{
  "n_layer": 9,
  "router_bias": true,
  "n_head": 8,
  "head_dim": 32,
  "positions": "rope",
  "rope_fraction": 1.0,
  "init_std_up": 0.0265
}
Below are experts of layer 3 (counted from 0) of a mixture-of-experts language model. Rows are named router (the router's row for the expert), gate (a neuron's input weights, with its number), up (a neuron's input weights, with its number), down (a neuron's output weights, with its number) and show model dimensions 0-255. Each number is 200 + 40 x the weight over its row's rms, rounded and kept within 0 to 999.
After each expert's rows: "comes before" lists some tokens at least twice as common just after its tokens as in all text; "raises" lists some tokens whose logits its average output raises strongly, later layers aside. This comes from a sample of Wikipedia text that the model never trained on. Tokens count by the router's weight.

# expert 26
router,232,200,208,192,162,185,226,228,175,138,206,229,209,172,277,219,227,217,145,240,147,178,219,231,193,192,265,198,228,152,233,252,226,190,202,208,230,268,226,156,142,156,217,223,249,200,137,205,227,257,136,251,146,234,286,167,220,226,155,239,182,244,248,240,152,218,144,189,216,198,242,112,149,218,257,146,244,280,213,189,152,171,237,215,216,173,194,180,314,221,199,151,186,233,220,71,198,116,213,209,155,257,283,185,125,208,160,222,216,224,96,137,197,233,239,196,217,196,193,215,175,157,159,193,222,193,232,220,144,209,241,264,232,235,183,207,248,246,211,210,228,144,216,165,242,160,191,218,179,181,260,121,186,199,249,204,102,123,228,172,189,195,254,183,218,234,161,227,163,206,156,189,205,211,189,248,228,171,113,205,126,160,127,221,162,134,210,196,157,154,206,184,231,155,252,261,200,150,188,152,154,207,273,248,245,141,210,210,212,162,224,194,215,177,236,223,163,268,213,162,200,231,223,186,216,146,217,260,197,157,174,208,167,194,215,182,165,202,186,162,208,202,301,123,161,237,158,248,244,228,141,206,240,186,199,193
gate9,228,207,140,158,139,137,264,120,260,201,217,146,293,178,185,149,207,185,249,145,192,194,216,231,220,214,223,157,205,207,290,188,196,135,223,146,145,204,234,262,194,177,255,164,132,219,129,242,190,287,217,188,165,190,200,158,203,198,238,196,267,207,195,211,164,294,152,138,138,197,137,148,226,201,184,275,161,214,166,154,152,248,238,211,250,190,188,161,163,226,188,154,155,219,273,173,162,166,274,220,253,142,216,190,220,168,228,273,187,204,205,178,210,185,243,304,235,115,178,151,181,205,178,206,238,272,190,162,207,295,223,211,217,227,218,175,223,230,189,198,178,207,204,258,191,216,183,250,246,183,193,220,219,252,157,199,235,116,244,149,164,140,175,287,124,221,251,174,212,175,171,214,201,222,159,240,224,233,172,162,202,268,216,183,198,143,182,283,228,171,210,131,224,142,167,141,232,209,196,207,168,196,162,201,205,163,195,188,213,181,210,156,241,221,152,224,271,166,153,168,200,237,292,206,164,166,162,118,228,226,263,262,206,219,162,202,196,232,250,171,217,189,146,176,189,238,200,178,181,149,220,189,154,280,203,219
up9,187,221,220,146,123,171,213,144,152,187,199,147,244,236,219,259,155,157,147,231,179,217,263,191,237,182,245,221,220,212,226,137,191,234,200,245,150,211,143,193,205,293,152,253,206,284,177,203,200,216,308,225,160,127,196,189,235,209,178,221,264,202,186,189,282,171,287,264,154,173,193,188,246,204,222,199,258,260,194,221,197,189,214,190,236,188,144,133,137,212,205,162,191,207,236,191,213,175,197,206,184,171,180,190,153,182,202,208,273,175,187,131,162,177,229,163,234,138,185,221,149,177,186,168,241,165,244,213,239,135,145,269,200,175,146,163,245,214,257,198,296,194,170,224,206,182,236,219,227,193,236,218,169,271,207,206,247,213,192,206,212,215,183,244,161,222,228,214,140,219,187,206,268,205,165,149,189,219,225,244,283,169,241,162,255,186,274,143,233,202,195,249,169,163,266,161,270,207,221,249,254,263,178,189,132,184,206,214,211,225,207,256,195,317,174,167,183,187,233,185,165,196,215,169,172,126,169,181,171,181,197,206,281,152,192,189,211,244,258,236,140,220,211,187,59,272,180,211,243,295,217,238,160,194,190,265
down9,182,170,222,171,199,165,195,227,268,231,268,203,209,199,229,145,153,259,191,184,188,189,220,201,176,176,219,104,214,191,139,197,186,140,190,188,136,190,226,217,98,256,211,143,142,190,146,134,276,244,286,171,215,185,238,158,229,205,194,239,205,199,180,180,158,212,153,208,128,247,187,196,204,213,228,168,243,169,212,228,187,271,197,219,231,144,185,176,243,258,223,187,200,197,221,208,212,186,230,156,188,157,242,220,240,277,274,229,232,154,228,197,200,209,188,217,286,195,249,174,149,170,243,177,132,220,168,178,200,177,190,94,223,235,296,181,205,303,166,174,168,259,167,181,207,242,220,274,159,265,222,183,200,195,172,284,178,189,212,217,154,316,197,166,173,205,274,221,144,276,221,169,184,212,215,299,217,194,145,184,212,174,93,237,216,225,235,175,212,231,233,190,240,200,119,252,197,183,218,226,197,221,230,193,233,200,235,255,219,206,208,189,183,114,219,176,217,150,147,195,198,131,156,197,146,232,186,195,300,259,97,218,177,189,155,204,169,275,237,229,149,160,199,174,194,196,185,138,174,240,192,161,219,197,190,240
comes before: " |", " %", ";", ".0", ".4", ".5"
raises: "\n", " in", " ", "-", " to", " as"

# expert 15
router,141,251,244,222,241,166,173,99,229,203,206,176,115,236,191,147,204,224,160,128,170,103,214,176,124,215,195,225,232,244,242,157,199,264,183,159,112,216,260,171,229,137,163,223,189,188,203,158,229,264,179,116,178,171,154,210,228,214,185,194,162,139,240,179,208,216,154,175,226,232,222,227,222,219,261,205,176,217,141,210,218,205,246,201,221,254,160,284,214,226,153,217,185,185,192,137,161,201,242,225,232,165,135,173,141,149,253,251,82,163,176,235,262,165,177,197,117,239,248,190,231,150,178,185,177,196,200,154,163,233,175,204,128,172,200,261,166,252,148,164,163,202,217,194,213,202,199,242,142,172,227,222,165,192,167,253,138,171,203,153,221,254,220,132,198,254,207,215,240,264,214,192,253,269,198,239,146,242,197,223,173,192,248,185,248,144,178,209,173,251,222,168,232,287,185,198,209,240,261,133,247,154,295,187,201,187,166,249,213,192,240,141,212,218,248,191,227,229,202,158,224,176,170,220,220,192,294,151,159,147,133,224,157,266,198,252,188,204,222,134,242,242,179,181,152,226,200,208,278,253,169,177,203,216,194,201
gate0,261,155,196,248,175,223,218,169,156,213,214,136,199,221,242,149,167,203,235,206,165,202,107,195,166,161,185,201,168,203,191,234,298,233,195,197,231,226,187,140,127,131,143,260,225,288,195,242,173,199,188,126,158,206,147,172,270,193,179,235,202,148,154,186,229,205,268,229,154,191,165,224,144,181,231,189,141,221,181,172,147,261,207,186,185,163,229,203,236,217,240,207,215,185,142,264,158,206,204,188,153,193,174,155,256,215,141,191,145,135,218,174,198,211,205,227,184,165,176,243,116,202,221,242,221,155,148,199,224,202,191,283,271,203,283,219,285,157,211,192,245,186,229,225,251,131,146,188,146,217,224,250,193,183,268,89,218,158,217,203,189,230,224,188,135,162,135,241,248,176,142,255,229,172,229,175,233,196,217,175,184,224,198,205,183,259,241,254,282,181,210,172,274,253,118,201,226,191,251,209,166,238,167,250,203,239,245,194,226,191,223,221,181,151,229,130,239,199,245,223,175,186,246,235,193,215,146,172,148,173,179,173,248,133,230,215,257,189,193,260,166,157,157,149,215,168,258,190,202,232,106,221,101,242,154,235
up0,154,184,167,181,225,175,207,181,199,279,247,194,225,152,127,224,227,127,284,195,218,208,184,169,228,197,203,266,266,167,226,194,151,262,222,166,228,201,188,226,141,216,219,244,218,204,224,241,194,197,204,262,94,245,238,175,206,184,276,255,205,194,161,207,215,192,184,215,189,144,219,193,260,172,219,161,220,134,203,209,237,228,180,203,283,185,232,296,225,216,242,214,213,246,177,214,258,199,213,228,215,236,220,158,216,109,131,185,220,129,146,222,210,176,170,153,177,157,124,218,142,206,162,148,152,132,205,223,212,161,240,111,165,200,225,226,259,191,241,104,194,191,170,216,211,195,127,242,184,200,209,178,240,126,187,225,244,137,213,219,171,95,188,225,237,203,190,162,250,226,224,229,185,208,193,192,242,261,185,256,285,234,245,222,184,210,114,217,141,150,177,228,236,152,185,199,205,203,226,211,174,157,211,115,234,216,217,235,176,227,167,227,168,223,296,218,197,213,105,187,203,167,216,257,152,262,247,170,215,139,189,180,185,251,168,100,210,205,177,248,146,192,215,224,221,247,259,225,200,107,222,174,154,161,162,267
down0,138,201,216,207,213,248,203,227,148,188,175,280,225,156,154,202,201,180,209,214,284,187,123,194,158,166,155,248,262,207,201,181,130,248,187,153,227,213,246,201,205,215,233,194,307,191,163,184,201,174,236,285,251,212,155,234,298,247,205,184,193,227,215,162,185,222,99,218,178,135,268,214,145,231,147,251,222,73,157,183,227,178,147,246,217,162,211,230,202,207,185,192,233,221,163,136,238,147,183,150,171,205,214,204,192,158,152,211,274,140,184,129,166,203,168,225,130,193,220,181,214,248,146,178,208,178,171,212,168,144,211,185,271,183,216,113,229,239,244,200,208,194,147,186,200,190,162,242,205,185,289,167,185,153,211,268,247,187,133,183,170,211,267,254,200,158,177,152,142,212,197,182,219,158,221,171,172,185,199,203,266,169,229,189,245,224,189,205,180,189,196,235,203,238,256,165,175,276,210,182,198,115,150,175,229,181,221,216,208,181,190,254,201,201,180,189,149,121,109,247,252,201,259,138,194,269,210,219,138,224,206,181,151,255,225,96,159,239,236,237,235,163,172,201,127,162,188,221,141,155,190,139,163,181,186,229
comes before: " the", " a", " his", " which", " this", " January"
raises: " the", " a", " an", " and", " or", " its"

# expert 31
router,204,266,219,191,245,176,204,144,225,207,205,220,177,208,219,205,154,212,169,242,228,249,191,132,221,190,178,118,206,209,198,152,231,231,236,253,132,229,247,182,157,240,177,217,198,212,226,163,181,144,175,208,157,248,222,194,230,173,222,222,184,238,223,250,219,220,131,161,169,226,183,186,194,257,265,241,221,234,143,217,153,195,150,229,205,241,216,119,163,175,196,227,183,180,233,236,215,231,133,155,257,169,244,93,234,322,139,221,220,154,264,212,203,147,252,139,260,147,186,168,164,153,114,139,186,167,241,198,187,202,258,204,296,173,194,204,81,152,154,142,231,149,208,172,207,236,227,208,224,198,201,143,250,144,140,149,183,182,196,189,242,164,207,219,147,153,286,277,222,256,146,172,168,175,221,191,151,221,205,286,198,192,203,245,158,165,222,218,244,228,197,185,159,224,150,210,200,204,187,191,157,238,147,200,196,290,154,172,146,214,204,244,155,236,202,109,198,161,179,196,196,161,191,185,199,165,199,210,166,242,207,272,256,194,190,270,199,193,208,267,213,184,227,219,168,213,273,219,161,284,237,133,130,212,270,201
gate0,269,144,205,230,128,236,215,239,210,208,191,183,145,156,147,247,173,195,159,222,288,208,167,220,235,221,193,306,225,247,232,174,275,204,177,120,251,206,208,306,264,183,222,192,199,213,155,265,228,205,172,201,176,181,177,181,227,219,213,161,218,216,310,146,139,270,308,191,224,161,192,243,262,149,161,208,251,194,272,165,230,243,256,226,177,168,257,218,219,180,210,209,188,232,173,164,193,249,233,266,163,147,167,165,153,85,216,176,247,186,233,211,215,212,151,202,244,188,221,277,188,211,213,191,197,190,248,166,166,100,184,131,145,173,148,213,194,264,180,190,206,213,211,154,242,209,168,202,227,215,274,254,156,218,248,215,188,224,167,231,194,255,154,189,254,223,190,189,256,136,182,186,262,182,176,193,185,201,232,224,220,231,242,204,201,276,238,201,208,194,150,182,198,245,258,230,266,235,161,254,233,135,250,173,148,148,170,269,256,166,206,151,161,171,193,188,205,207,207,203,213,216,226,209,160,218,173,184,194,182,173,140,202,212,204,187,233,209,179,98,169,255,161,219,155,208,172,128,213,169,160,249,201,160,88,193
up0,178,210,97,226,161,195,214,208,206,196,276,226,216,157,206,242,197,228,142,271,168,252,183,173,188,257,248,203,172,222,168,185,247,176,211,237,214,232,245,238,201,172,172,185,109,232,236,256,191,182,199,237,222,180,137,166,198,213,251,129,181,245,211,151,192,242,224,168,259,201,205,262,234,175,223,252,172,234,150,198,213,202,85,240,283,220,227,215,185,186,200,170,135,234,214,215,259,224,252,275,197,148,144,259,201,165,259,217,151,146,192,252,218,248,187,294,248,141,223,263,195,201,173,212,139,282,175,263,198,146,215,213,204,198,163,210,151,202,225,294,178,241,139,178,281,217,200,222,151,148,181,220,207,269,223,182,174,193,192,238,160,216,198,196,154,196,188,218,254,206,202,163,177,178,189,143,198,186,179,246,220,143,132,214,156,238,240,192,245,214,211,237,169,273,183,266,230,207,212,282,184,184,172,190,233,165,95,145,181,255,107,160,186,162,177,233,206,165,191,180,168,154,173,297,201,195,213,159,243,186,178,220,166,242,185,287,238,189,197,236,209,224,267,200,168,214,212,234,165,166,258,187,77,174,163,181
down0,241,182,212,281,174,201,199,191,232,218,237,218,185,121,136,215,207,125,155,143,275,190,107,214,223,197,209,269,184,256,197,152,208,184,232,137,178,181,288,365,225,169,245,197,153,227,190,211,182,178,112,189,200,172,118,226,157,186,226,210,210,208,211,248,170,216,269,203,212,222,223,278,206,188,210,261,244,159,194,224,169,218,178,254,188,211,226,254,218,189,216,226,153,243,225,262,211,248,222,294,199,161,199,249,128,209,220,152,187,156,234,136,153,201,186,225,234,160,210,258,192,223,242,189,165,290,211,239,165,149,186,139,179,195,224,155,181,229,229,175,181,209,229,183,237,172,176,215,168,195,239,256,194,231,191,226,206,220,232,291,267,189,200,230,218,231,238,233,179,154,213,208,183,150,212,140,198,161,164,225,191,185,355,195,250,264,219,211,247,176,186,147,229,203,205,244,269,171,229,266,198,244,174,203,120,140,156,223,197,207,212,189,192,225,163,269,190,168,147,142,137,218,196,276,166,183,217,253,198,181,169,127,193,226,207,179,272,169,196,228,154,238,182,221,196,249,228,169,236,239,217,230,133,173,209,166
comes before: "-", "|", "\n", "The", "In", "=="
raises: "\n", "-", "===", " the", "\"", " |"

# expert 4
router,164,296,253,239,215,223,235,187,213,211,255,223,187,186,240,221,229,219,248,199,234,200,238,263,213,243,231,209,199,197,156,197,201,199,202,249,136,223,163,122,236,207,206,276,188,226,214,199,285,134,193,253,223,234,132,222,211,226,197,181,206,164,256,180,149,148,251,219,157,215,221,159,194,241,206,118,267,251,144,164,149,208,253,178,172,134,243,234,159,162,227,241,180,185,135,204,182,225,121,203,183,268,264,179,196,175,181,243,182,224,224,245,195,192,181,168,193,172,162,200,170,245,222,177,204,209,220,178,255,231,182,215,275,192,240,241,206,255,134,200,181,181,183,165,156,229,222,220,115,202,170,134,182,222,187,194,188,187,223,228,188,284,265,182,93,285,140,134,280,210,160,212,189,295,214,238,216,199,157,219,213,174,240,222,217,213,251,203,252,155,194,263,209,198,182,143,177,207,228,156,209,150,207,235,135,92,171,89,180,192,179,211,176,238,271,184,225,210,183,217,211,161,134,165,170,169,159,230,193,139,189,194,241,161,180,230,241,165,160,246,176,129,236,205,191,228,148,219,175,261,151,142,190,198,322,131
gate0,262,161,207,151,124,235,166,193,261,227,235,198,102,276,224,195,223,195,159,154,206,247,209,212,243,202,230,164,171,185,198,183,311,218,215,127,249,268,237,239,249,242,164,240,185,242,149,257,185,273,254,301,126,169,188,203,193,161,217,173,225,139,210,161,217,147,220,196,164,184,255,192,208,190,215,224,131,158,158,212,179,232,223,241,217,178,229,165,164,189,177,230,157,209,116,249,239,305,150,223,127,166,163,220,185,249,226,193,201,259,209,197,155,148,198,146,241,140,173,178,126,194,176,183,201,235,254,181,182,198,140,171,273,189,202,184,245,187,230,244,157,175,219,198,171,183,175,233,180,205,153,262,156,197,201,231,205,201,222,186,197,229,247,219,232,157,169,187,178,218,261,174,204,194,204,147,243,210,199,188,244,275,219,153,136,232,166,238,241,112,293,216,186,258,205,210,173,217,164,209,180,185,220,240,252,217,239,162,273,242,216,224,189,265,196,181,249,119,247,182,152,203,202,185,271,167,189,189,260,147,185,207,171,288,259,192,180,243,143,188,169,226,214,224,121,150,194,213,94,141,190,230,242,246,180,196
up0,167,172,241,163,219,220,240,175,238,209,237,170,140,192,199,173,160,130,242,225,202,185,159,185,172,148,252,215,271,175,145,184,197,297,230,219,262,245,236,175,252,226,199,192,174,173,226,177,234,284,200,196,183,242,138,218,144,152,186,192,169,276,114,258,210,181,233,177,267,261,186,151,170,186,151,272,193,162,212,177,191,206,210,186,112,244,273,194,192,153,174,233,186,199,188,248,241,214,155,182,186,191,258,263,235,195,217,210,206,167,174,197,157,173,193,192,175,187,219,222,189,197,198,49,226,125,125,202,208,153,230,258,182,139,265,159,208,200,289,146,169,119,211,155,144,188,239,173,191,246,173,242,217,146,133,258,199,197,153,154,161,207,252,200,233,227,135,171,210,247,203,183,156,228,215,204,203,162,195,151,243,214,251,192,204,143,202,208,243,180,220,275,172,145,201,229,161,210,194,220,137,230,225,182,132,228,213,150,228,211,176,201,173,119,190,278,158,203,218,196,141,191,208,265,170,244,286,230,157,146,167,151,214,244,150,185,199,166,280,243,221,158,198,238,228,245,164,197,238,282,155,173,272,221,242,202
down0,180,223,222,238,210,206,209,181,222,250,207,177,258,151,163,212,176,221,144,163,154,209,216,203,225,220,232,173,200,220,206,224,245,174,154,207,206,220,212,159,214,274,179,222,185,233,251,159,124,190,228,195,213,194,177,196,227,234,230,195,264,220,173,212,171,156,236,159,193,209,226,252,152,175,194,202,184,219,210,247,180,211,190,212,227,172,181,207,191,198,201,138,153,183,170,238,242,179,257,213,93,162,183,208,168,255,136,223,174,212,159,168,136,194,217,265,246,91,199,153,248,196,189,164,196,298,204,165,117,239,246,256,276,208,225,227,170,216,194,239,181,283,187,198,206,159,148,240,230,163,120,183,181,223,244,188,203,182,292,198,253,193,195,255,251,204,179,217,164,183,194,180,311,222,189,197,202,179,170,227,244,226,168,166,243,214,178,206,206,233,227,246,288,155,173,158,173,147,173,232,172,277,142,252,258,124,179,182,205,276,264,247,144,256,194,240,296,188,194,237,254,210,209,231,213,127,211,227,235,196,258,199,90,226,222,100,163,237,166,225,204,154,169,225,176,156,252,274,248,86,213,276,247,195,149,156
comes before: "\n", " The", " ", " He", " In", " It"
raises: "\n", " ", " The", " In", " the", "==="

# expert 23
router,152,241,209,248,236,249,237,224,179,184,174,178,161,177,166,175,227,291,178,117,212,212,222,226,200,169,251,185,213,213,258,242,191,239,146,142,165,226,218,195,197,193,241,250,231,225,212,148,223,161,182,129,232,249,176,193,200,221,243,215,200,237,223,130,151,188,258,242,265,144,236,163,199,183,175,140,190,313,199,195,178,246,214,221,174,150,143,188,148,204,165,160,161,243,150,221,263,132,241,214,151,282,202,156,225,177,231,274,247,151,219,160,269,222,150,113,163,196,233,279,216,143,191,197,256,116,222,168,216,214,180,184,190,209,199,204,242,137,193,238,234,215,198,178,188,149,208,242,175,156,188,195,262,163,270,227,206,154,179,225,219,216,166,243,238,198,187,211,161,139,226,194,180,203,221,237,157,176,178,173,200,165,285,222,246,181,239,236,229,167,233,184,205,227,245,199,213,245,167,225,232,124,272,217,192,181,212,171,261,229,159,151,201,160,274,152,151,134,216,246,167,164,140,127,181,149,163,207,184,243,189,250,192,257,196,149,268,172,154,180,121,227,248,95,186,178,149,220,170,206,136,230,160,152,306,205
gate1,185,168,210,182,252,159,160,217,240,196,217,219,186,199,210,248,222,113,277,175,220,176,230,148,140,111,238,245,292,158,132,214,215,188,192,192,177,177,198,242,201,196,174,163,248,250,180,228,202,209,267,184,143,190,153,250,239,195,150,140,217,225,274,224,187,221,222,209,121,198,191,188,238,269,155,198,153,213,207,174,180,259,192,270,251,229,210,127,289,163,221,162,266,179,192,184,168,234,159,208,164,246,188,128,134,175,185,179,169,126,239,205,220,131,199,181,270,176,232,217,225,181,209,162,235,257,158,188,204,228,195,242,299,235,175,198,112,198,260,130,246,205,143,202,169,207,203,217,212,253,237,220,175,173,207,258,216,200,234,221,204,143,247,222,158,291,194,181,227,192,199,252,208,173,167,215,238,170,122,173,208,160,261,176,187,207,238,282,181,246,168,150,170,225,188,333,168,244,196,185,150,168,189,207,348,228,171,215,230,180,235,196,224,191,225,177,193,220,112,189,194,177,210,159,228,188,183,212,243,235,235,157,181,261,158,227,185,175,178,273,155,165,225,197,126,189,163,165,205,153,237,242,203,223,187,263
up1,261,132,217,235,175,229,151,210,247,163,228,190,191,181,170,137,175,169,183,220,242,180,240,201,197,259,259,276,207,206,177,182,168,258,127,169,234,153,168,171,218,269,196,247,164,152,197,237,214,188,197,214,252,195,188,105,170,194,211,156,224,181,199,159,176,237,143,176,134,207,264,181,230,205,228,127,243,165,160,212,132,198,233,238,211,211,209,173,191,259,187,212,141,108,190,248,217,176,242,147,229,141,282,237,252,317,196,189,230,233,223,288,177,264,225,216,196,215,171,167,250,178,173,201,220,178,258,111,171,203,202,219,273,200,208,264,176,228,162,196,180,171,264,132,201,140,205,169,170,173,142,181,209,241,147,208,215,238,174,223,182,165,252,238,293,255,225,147,142,212,206,159,205,145,181,205,175,154,205,212,220,214,176,244,236,188,183,201,206,216,221,186,252,245,161,120,125,188,269,152,221,199,284,180,148,193,239,214,186,185,151,206,225,242,124,178,149,202,226,201,255,187,161,166,170,233,277,236,158,210,161,286,183,180,196,238,216,226,242,254,229,232,187,202,215,207,217,137,186,175,86,161,160,124,176,139
down1,214,182,195,210,160,201,231,263,121,226,133,174,239,184,264,122,232,241,201,249,205,204,132,147,236,249,149,195,160,195,211,252,251,205,222,198,220,260,151,241,218,225,249,221,176,172,240,195,196,189,183,257,260,169,245,217,306,232,165,188,177,259,187,141,220,165,165,180,179,155,198,178,250,234,224,205,218,96,199,128,308,252,229,200,212,194,181,246,228,153,164,196,220,186,218,175,232,212,159,203,222,196,280,236,172,252,186,196,206,181,214,249,215,158,261,271,220,210,285,217,177,197,230,221,272,200,199,160,188,214,255,176,220,171,206,219,216,200,235,208,277,199,165,161,240,238,214,174,201,200,201,269,210,181,170,188,131,75,226,250,218,236,214,184,303,209,185,255,159,273,197,231,252,195,216,209,246,274,162,160,159,140,100,164,161,246,247,169,150,231,203,183,210,140,308,246,168,203,162,182,203,252,213,214,213,196,232,103,217,152,211,149,163,167,230,170,188,158,207,232,198,217,184,248,217,250,168,256,261,173,174,177,260,148,202,237,189,173,161,218,179,189,226,178,211,187,145,195,255,188,129,200,266,217,166,258
comes before: " ", "\n", " 0", " the", " 0;", " 1"
raises: "\n", " and", " in", " |", " st"

# expert 9
router,155,177,243,172,163,273,178,222,270,181,157,174,220,152,268,228,299,261,240,161,177,186,163,210,217,213,188,280,192,200,160,240,128,261,230,146,257,212,161,174,255,141,201,196,181,174,135,189,140,243,201,191,216,165,266,190,174,250,159,249,224,172,230,173,196,243,222,213,239,273,224,146,254,183,201,235,181,237,211,263,210,198,211,181,114,250,155,191,146,151,220,228,205,183,275,143,195,171,208,224,210,160,222,227,230,166,144,96,250,192,147,204,193,249,170,195,219,185,235,173,230,159,262,265,236,239,177,229,198,182,169,223,252,218,170,181,211,159,231,189,236,172,182,174,157,132,159,243,157,257,183,215,146,218,215,244,259,208,157,229,230,215,149,208,285,167,123,277,193,149,186,213,250,247,195,212,219,176,216,257,184,173,220,131,167,246,234,184,121,197,179,193,149,186,283,189,200,179,212,163,182,194,243,179,193,224,231,222,204,257,204,113,194,147,154,259,142,277,221,149,266,206,248,249,238,229,122,207,186,210,163,298,115,183,171,207,196,218,194,165,249,207,233,227,196,236,190,205,200,153,223,248,283,211,166,249
gate8,174,213,189,159,224,142,192,184,171,165,204,256,140,195,266,192,180,160,104,157,163,161,176,239,229,231,156,243,216,210,213,227,227,161,160,224,161,188,168,214,248,200,136,219,241,165,218,204,167,168,220,221,187,155,211,194,235,221,244,221,180,264,176,263,214,170,174,161,191,181,228,282,275,234,146,163,228,130,176,150,199,152,196,202,296,182,198,269,171,261,197,217,208,217,239,232,196,192,198,156,170,213,227,270,214,148,219,121,183,245,216,216,239,193,225,159,196,137,208,118,207,200,286,236,181,220,174,224,232,184,208,231,218,180,200,127,168,267,190,187,168,205,192,258,136,198,219,225,150,187,244,208,203,220,184,167,235,180,183,214,186,100,219,247,239,175,200,202,213,242,223,157,251,180,129,198,140,206,233,156,212,225,109,237,201,163,164,199,185,224,208,73,222,139,234,165,284,159,236,184,123,155,148,188,133,172,195,271,266,212,252,191,148,207,202,216,211,222,154,169,183,178,119,199,171,154,209,275,242,208,200,200,271,259,263,167,222,93,179,167,188,222,209,198,158,145,314,136,253,174,172,182,214,143,156,242
up8,284,161,283,264,194,251,263,182,196,129,205,239,294,289,241,181,235,230,208,255,196,157,174,212,218,181,223,240,210,193,159,215,234,123,235,176,248,188,266,172,196,194,131,160,66,263,232,224,159,161,190,134,188,147,195,202,257,134,193,247,158,165,211,173,130,184,283,225,238,228,219,236,166,112,168,202,262,207,211,248,151,167,186,276,210,163,87,223,237,188,195,137,217,213,231,207,244,162,206,238,202,138,253,154,160,191,206,196,252,252,185,191,186,267,182,226,218,239,184,168,176,204,171,184,272,180,155,198,118,167,192,218,217,216,114,252,219,236,224,132,238,196,239,200,188,189,163,183,255,139,151,236,223,211,175,265,258,193,190,159,271,203,247,139,167,195,196,212,217,167,193,258,238,136,162,214,226,165,208,223,197,238,225,225,170,158,185,198,188,235,174,272,166,190,147,205,172,191,180,116,148,177,221,230,205,182,188,216,202,205,232,186,219,169,160,136,253,299,275,205,118,190,213,191,158,171,188,237,217,168,225,245,256,231,173,189,180,164,221,154,151,178,211,200,196,214,203,158,193,165,216,184,206,236,218,145
down8,176,162,208,175,197,230,195,199,200,212,261,156,127,234,214,117,138,175,261,261,125,158,246,188,132,158,211,156,171,201,151,263,188,284,213,185,129,206,209,246,149,150,261,183,202,263,275,233,211,197,143,189,227,175,223,195,274,185,235,224,243,167,118,211,209,193,162,164,203,238,234,211,114,236,243,154,160,189,170,231,244,250,207,173,187,213,214,207,204,169,271,233,211,206,168,164,173,164,100,146,260,173,148,213,227,221,219,123,193,283,175,179,211,231,178,205,175,255,315,206,198,260,196,211,259,169,153,204,170,239,184,212,204,178,216,201,157,110,168,191,229,201,218,211,124,198,176,213,272,149,225,222,194,205,239,181,193,288,219,170,231,225,243,128,207,202,192,188,194,194,264,233,230,228,210,176,172,112,134,202,137,199,125,234,133,199,178,237,165,252,205,223,180,188,146,256,178,274,127,159,231,209,167,196,255,183,170,215,183,201,179,232,190,205,243,149,157,139,209,232,296,261,176,156,188,234,240,185,254,183,295,145,245,200,191,174,169,224,223,252,187,138,211,228,201,233,196,211,183,213,155,258,185,175,200,175
comes before: " |", " July", " /", "M", "G", "P"
raises: "th", "em", "og", "end", "um", "ug"